Experts of a small language model: width 128, a shared expert of 128 neurons.
Below are experts of layer 2 (counted from 0) of a mixture-of-experts language model. Rows are named router (the router's row for the expert), gate (a neuron's input weights, with its number), up (a neuron's input weights, with its number) and show model dimensions 0-127. Each number is 200 + 30 x the weight over its row's rms, rounded and kept within 0 to 999.
After each expert's rows: a language model's description of what the expert responds to; "comes after" lists some tokens at least twice as common just before its tokens as in all text. This comes from a sample of Wikipedia text that the model never trained on. Tokens count by the router's weight.

# expert 23
router,187,228,225,181,270,224,190,227,246,297,273,208,163,263,218,212,178,162,192,183,171,185,171,213,200,225,207,205,216,155,171,256,193,236,218,188,232,223,199,224,219,195,230,187,174,215,213,193,247,180,163,248,211,220,184,172,159,203,148,239,252,208,194,172,139,227,178,259,208,189,227,222,221,236,152,204,230,204,192,211,227,187,192,245,232,196,192,193,212,201,232,163,179,231,220,197,179,224,220,176,235,181,198,217,202,207,275,204,197,238,198,171,176,241,155,209,216,177,180,215,185,170,155,193,151,241,180,187
gate0,216,182,205,115,231,202,193,272,225,237,216,230,211,187,164,196,252,226,144,212,193,205,227,222,215,126,199,261,243,213,244,187,188,247,298,245,227,194,213,219,202,203,207,170,172,161,164,197,197,183,201,214,203,179,159,221,247,170,176,197,178,159,218,172,203,165,231,203,231,214,149,153,201,223,210,222,200,168,202,169,176,171,175,218,202,191,198,198,178,181,195,233,178,189,195,155,204,189,184,187,208,272,245,169,196,178,216,226,193,164,227,163,162,190,179,202,224,163,200,183,169,173,265,174,235,216,208,223
up0,177,234,270,227,175,185,181,166,211,159,181,194,136,189,255,206,222,202,194,206,239,215,172,177,206,219,240,191,226,212,180,159,222,153,145,182,148,206,155,108,214,175,184,267,215,205,179,181,176,215,152,213,239,196,205,226,194,184,198,178,190,202,249,220,233,214,216,177,210,188,271,175,204,182,210,189,220,244,176,224,174,210,229,228,223,231,201,166,203,211,217,157,262,214,186,244,191,182,248,225,216,127,227,223,191,170,187,195,224,183,234,255,190,235,186,244,216,221,230,219,176,193,147,201,228,184,205,213
What it handles: The digit 2 (sometimes 3) opening years, dates and scores, mostly in tables and infoboxes, e.g. 2004, 2015, Atlético 2–1.
comes after: " | ", "| ", ", ", " ", "–", "- "

# expert 35
router,145,221,173,176,257,220,186,253,180,200,277,211,159,231,211,182,203,181,173,178,150,256,180,198,196,247,190,206,195,203,241,191,167,185,206,190,169,219,245,226,230,207,156,216,123,196,220,217,245,171,155,285,210,174,159,211,199,185,206,204,246,204,194,200,170,241,158,218,210,226,184,171,165,238,169,249,215,215,200,241,210,175,203,203,203,225,173,178,230,188,177,247,181,212,182,165,202,208,167,231,225,154,202,177,202,227,285,207,171,172,211,163,184,185,196,209,202,150,163,200,200,149,167,216,165,213,180,216
gate0,172,205,190,204,166,196,263,192,135,197,190,225,230,245,139,188,255,223,234,219,145,252,233,199,177,174,174,206,177,201,252,138,211,211,207,179,168,224,263,200,224,200,222,216,185,229,182,209,214,179,201,200,213,209,209,209,200,211,181,148,224,206,179,209,194,156,199,226,210,211,189,185,163,191,217,219,239,267,172,187,200,172,157,155,121,191,219,219,204,271,236,232,156,197,219,203,219,179,187,231,243,250,246,178,200,213,183,181,188,258,232,193,205,198,226,205,209,270,147,200,213,169,223,190,213,213,161,158
up0,143,196,131,178,186,183,177,232,168,191,159,174,169,202,195,216,213,224,184,227,218,185,238,172,167,253,203,235,231,247,173,200,192,179,169,241,223,165,223,187,179,198,179,235,154,178,133,220,203,151,195,198,174,226,174,178,217,242,195,221,204,227,203,190,216,177,150,202,193,183,189,182,251,215,225,127,208,179,193,174,183,154,234,247,143,149,287,159,175,230,195,211,191,179,206,201,196,150,177,177,192,144,184,219,228,233,170,195,182,190,234,186,181,190,162,170,173,195,178,201,179,208,170,179,257,238,253,222
What it handles: Definitional openings after article titles, such as "is a", ") was an American", title "=" marks, and taxonomy or infobox headers.
comes after: "1", "2", "\n\n", ", ", " (aged ", " (age "

# expert 44
router,145,213,255,209,245,223,176,228,243,232,247,190,164,247,219,165,191,146,200,160,203,192,189,185,193,217,178,205,199,168,229,192,201,177,204,187,239,209,159,196,229,227,223,213,186,187,171,227,262,204,167,250,212,203,219,176,191,178,192,206,291,199,180,214,128,181,156,222,225,228,219,182,196,220,177,254,224,168,185,231,214,212,199,181,176,248,179,164,255,214,265,254,192,264,240,215,201,204,199,197,239,207,198,178,177,179,273,235,187,203,190,180,153,228,187,206,174,157,183,178,244,169,168,192,171,195,211,174
gate0,169,249,191,139,185,184,178,190,198,183,245,172,160,216,177,244,215,172,204,247,187,172,228,216,190,117,153,186,239,211,261,192,216,145,181,211,213,152,176,185,233,224,225,139,203,147,166,186,164,220,156,175,216,184,183,209,220,141,246,287,156,184,193,199,179,195,215,210,232,179,215,141,190,182,196,217,200,191,194,202,208,174,223,190,173,176,270,166,138,163,166,206,213,172,171,189,240,224,213,190,240,186,201,197,188,213,211,193,175,163,203,159,206,203,249,198,203,200,206,237,175,162,243,212,173,197,212,184
up0,198,229,141,157,217,185,167,223,169,181,202,202,138,225,173,188,221,236,189,261,189,177,217,238,225,154,164,216,229,209,245,202,225,215,187,198,218,180,148,201,171,158,203,157,178,128,165,140,141,174,156,181,260,217,208,214,214,178,193,283,163,186,204,198,160,176,209,212,219,195,177,105,175,196,153,215,201,207,219,223,190,189,210,202,192,197,262,157,199,180,176,193,193,181,199,174,224,231,222,176,210,158,223,193,175,206,199,213,182,219,219,165,185,183,233,218,244,222,204,248,156,155,180,195,162,183,209,181
What it handles: Pipe or semicolon separators followed by numbers in stats tables, plus function words before a noun or number, such as the, from, to, very, one of the.
comes after: "0", "3", "1", "4", "2", " |  | "

# expert 31
router,150,245,231,182,294,176,208,244,235,261,251,162,165,231,218,192,185,148,188,166,168,207,211,199,199,210,187,234,226,161,210,269,168,247,196,245,215,204,231,187,247,211,153,170,141,213,204,216,249,172,163,217,168,216,190,226,200,185,227,186,194,229,221,187,164,176,131,168,234,217,187,176,211,233,163,202,190,186,212,221,237,225,208,194,207,225,173,182,241,196,213,198,145,162,149,206,174,190,176,204,179,213,174,202,196,244,261,222,197,192,204,195,177,197,191,234,224,197,189,234,172,193,162,210,146,256,210,198
gate0,206,207,202,232,187,225,184,180,259,201,231,191,183,218,169,236,218,168,197,207,198,195,197,156,223,236,189,203,239,142,183,230,191,195,197,165,178,190,211,187,201,190,195,167,205,156,161,180,159,182,214,218,164,177,205,214,179,239,197,168,179,300,195,140,160,214,229,169,198,229,219,186,192,213,219,197,224,254,183,167,221,177,160,211,185,177,223,218,179,225,227,140,122,201,198,233,212,197,174,195,232,230,153,249,208,173,199,258,139,176,169,219,232,253,251,196,207,195,228,191,269,230,143,229,152,221,180,193
up0,200,263,254,163,247,226,192,237,224,247,251,199,210,248,204,183,182,169,206,236,183,210,175,168,168,262,171,232,187,186,189,168,205,190,183,205,177,146,227,163,209,239,187,185,184,160,207,211,171,196,138,199,145,187,177,228,257,210,223,149,187,267,211,159,172,162,208,172,185,199,228,172,211,149,154,188,195,226,208,199,209,220,236,199,167,182,235,199,173,188,210,130,159,186,181,249,197,191,200,171,184,198,184,194,216,190,201,183,171,195,180,180,188,166,193,203,211,165,211,177,259,174,114,198,128,206,214,184
What it handles: Two- and three-digit numeral chunks inside numbers in tables, stats and measurements, such as 100, 000, 95, 170.
comes after: " | ", " ", ",", ":", "1", "."

# expert 20
router,154,204,234,221,231,163,180,245,263,217,247,201,184,302,196,193,247,182,189,206,202,226,200,202,215,208,230,186,215,171,188,230,195,211,211,187,217,257,213,184,250,194,187,181,127,249,156,205,226,179,155,249,265,232,218,210,216,172,185,208,222,214,204,167,176,252,144,165,218,227,210,200,196,195,149,230,190,203,177,235,213,215,238,210,204,208,195,131,228,184,251,181,152,242,177,191,217,211,192,216,237,230,188,220,176,211,263,206,182,224,191,201,168,242,174,246,190,227,175,218,228,200,181,158,180,234,183,215
gate0,227,178,166,175,169,177,203,198,183,202,230,197,158,213,212,149,176,157,205,187,210,212,204,242,167,208,197,201,233,227,201,212,209,205,160,245,212,168,160,262,255,225,187,188,204,168,222,267,195,168,164,163,134,212,230,287,193,220,234,186,196,218,240,174,228,186,169,249,226,166,213,227,211,252,234,232,183,199,205,189,190,163,194,177,176,176,231,174,210,196,186,151,239,243,197,227,233,216,238,211,200,126,204,245,201,194,214,223,226,227,198,178,140,221,220,199,173,241,194,190,182,198,152,201,240,240,269,170
up0,219,178,194,250,232,221,160,160,242,239,205,252,162,153,185,251,242,194,217,185,221,162,239,163,255,245,163,196,184,229,191,195,202,223,184,198,258,159,183,166,175,213,208,206,252,193,197,142,202,173,242,204,206,191,170,173,204,229,213,150,219,184,166,189,222,226,241,201,213,182,203,163,200,189,209,212,167,231,159,215,199,209,212,170,230,203,224,273,201,193,199,229,157,213,221,229,173,229,191,220,247,187,224,185,257,179,181,111,172,219,264,191,233,195,239,203,250,163,175,208,259,208,190,193,206,230,197,214
What it handles: First tokens of wiki table rows and list items, such as the leading 1 of years like 1980, country-code cells | ESP, and list dashes like - I.
comes after: "| ", "\n", "2", "|", "1", "- "

# expert 43
router,178,225,209,182,216,151,219,244,171,243,216,193,173,250,239,206,174,162,157,214,159,204,235,226,180,219,191,197,200,151,234,213,198,169,175,197,169,229,218,206,220,196,182,221,150,206,203,216,270,199,176,279,213,219,149,208,158,163,194,194,233,226,205,192,146,187,125,180,175,211,188,220,194,201,174,213,222,187,197,268,197,195,237,187,177,203,168,200,252,203,231,188,152,206,186,210,187,216,183,213,239,132,199,188,196,240,268,186,189,193,168,154,183,217,163,265,179,211,163,246,187,154,186,183,159,241,167,215
gate0,253,189,218,161,210,223,217,250,160,149,169,216,206,280,197,174,256,167,208,149,155,233,192,166,206,232,175,240,180,192,203,182,183,137,162,187,150,194,245,208,223,199,189,188,177,211,249,243,206,188,213,226,167,188,171,215,221,150,217,223,182,174,171,215,185,227,187,221,192,240,179,220,220,175,166,205,193,215,197,220,274,224,219,177,192,218,225,243,250,210,188,212,225,229,194,220,201,198,179,232,242,132,202,193,157,194,245,164,225,273,205,186,181,199,195,188,196,254,211,187,164,175,227,255,179,188,183,147
up0,231,204,207,171,222,222,241,240,180,163,192,239,215,249,173,212,188,137,189,149,172,222,176,184,259,183,202,209,183,240,181,179,186,201,203,189,172,235,224,167,174,204,192,156,217,161,213,224,188,226,180,195,160,220,163,264,207,211,212,195,137,223,191,196,221,206,218,189,180,272,181,214,241,181,166,224,262,172,235,207,174,163,225,238,201,240,186,154,246,209,198,200,200,182,263,168,152,207,166,208,174,198,166,163,207,161,188,148,194,215,211,243,193,165,156,169,136,210,224,165,199,145,236,159,169,205,171,207
What it handles: Sentence-ending periods and infobox or biography field labels, such as Born:, Died:, Genus, son of, Succeeded by.
comes after: "\n", "\n\n", " =", "-", "8", "3"

# expert 53
router,161,190,272,159,247,157,187,245,189,259,230,171,192,269,223,146,214,168,228,195,212,194,181,195,179,227,239,231,182,194,228,207,189,245,166,200,194,220,220,238,233,220,208,235,128,213,168,237,227,206,171,263,157,194,194,191,149,159,165,200,271,246,218,171,167,188,167,215,214,182,206,206,205,212,167,235,196,170,233,229,265,194,206,213,188,193,198,161,218,166,254,174,167,244,194,185,213,193,195,190,168,232,186,199,189,219,261,217,187,183,208,205,164,153,173,219,186,203,188,178,213,184,156,186,162,220,228,227
gate0,183,192,161,185,184,219,181,242,195,185,228,217,222,194,210,198,196,189,185,292,232,195,254,138,232,217,215,182,205,211,187,146,244,212,210,196,182,169,229,160,197,207,211,175,199,202,243,164,179,193,220,226,202,161,176,267,172,177,223,193,194,249,213,113,179,205,218,152,191,190,193,183,190,218,229,236,223,172,168,167,157,197,211,186,213,187,221,189,144,215,272,181,217,126,237,161,189,224,193,150,197,137,196,219,167,175,166,205,247,158,210,200,141,238,208,193,183,245,222,223,184,175,202,219,164,209,215,182
up0,223,240,154,190,183,210,238,155,197,168,161,196,194,186,187,191,170,261,239,206,243,235,219,190,166,226,170,190,180,181,193,174,247,178,218,190,192,249,125,200,216,168,182,214,190,261,219,210,204,192,190,209,230,222,183,166,264,215,135,204,197,180,194,190,220,242,170,246,209,185,184,240,203,194,242,200,244,157,206,231,198,191,152,169,202,213,125,228,251,204,169,191,222,218,205,214,158,209,205,236,201,210,162,256,200,201,204,219,191,253,148,172,246,243,170,170,211,168,152,189,166,210,173,171,212,142,179,234
What it handles: Two-digit number pieces in tables of votes, percentages and times, e.g. 41.8, 85,288, 3:29:31; also quantifiers like among, some.
comes after: " | ", ".", ") | ", " (", " ", "; "

# expert 27
router,162,204,264,189,271,216,189,245,212,206,249,195,183,237,189,173,194,192,208,179,200,219,192,241,167,248,197,176,241,220,223,266,178,235,214,221,250,196,226,205,227,169,199,205,127,213,196,192,265,205,184,271,201,209,201,220,152,174,199,220,235,239,220,185,190,223,191,220,192,218,222,200,205,220,137,216,251,192,223,239,217,191,229,222,187,242,190,158,187,178,246,207,197,198,238,180,218,161,199,228,214,184,175,168,162,243,239,268,180,148,178,155,154,180,172,181,203,150,168,222,207,182,160,236,181,191,205,233
gate0,249,211,238,176,213,230,159,238,208,208,175,193,232,194,157,183,200,234,161,197,170,175,160,167,176,233,226,191,184,173,247,237,231,192,148,179,189,189,168,207,295,186,250,158,234,207,239,195,217,191,224,177,191,208,202,208,182,185,219,185,179,223,196,180,219,145,176,197,167,205,270,224,203,146,258,158,137,169,250,202,181,195,192,270,149,167,193,239,166,197,204,180,212,209,246,185,206,171,202,206,203,142,168,203,160,159,225,156,180,179,180,147,211,200,213,191,180,175,209,203,222,177,191,170,151,224,204,203
up0,166,185,199,180,174,182,188,203,147,248,214,147,200,200,207,175,183,154,146,181,203,262,169,206,216,164,157,89,141,218,210,179,183,195,187,254,188,152,211,213,245,184,197,196,181,208,220,257,214,165,173,192,196,217,140,200,276,226,205,192,161,218,205,204,197,199,237,250,197,234,178,187,194,203,229,175,197,120,188,213,193,209,251,170,207,240,234,192,193,209,192,227,201,177,207,224,195,244,225,217,210,172,207,165,169,193,215,176,254,181,179,184,168,198,163,219,147,190,176,196,231,200,236,146,220,212,184,210
What it handles: Time and career nouns ending a phrase in biographies and sports articles, such as season, career, century, years later, contract.
comes after: "1", "2", " his", " the", " in", " in the"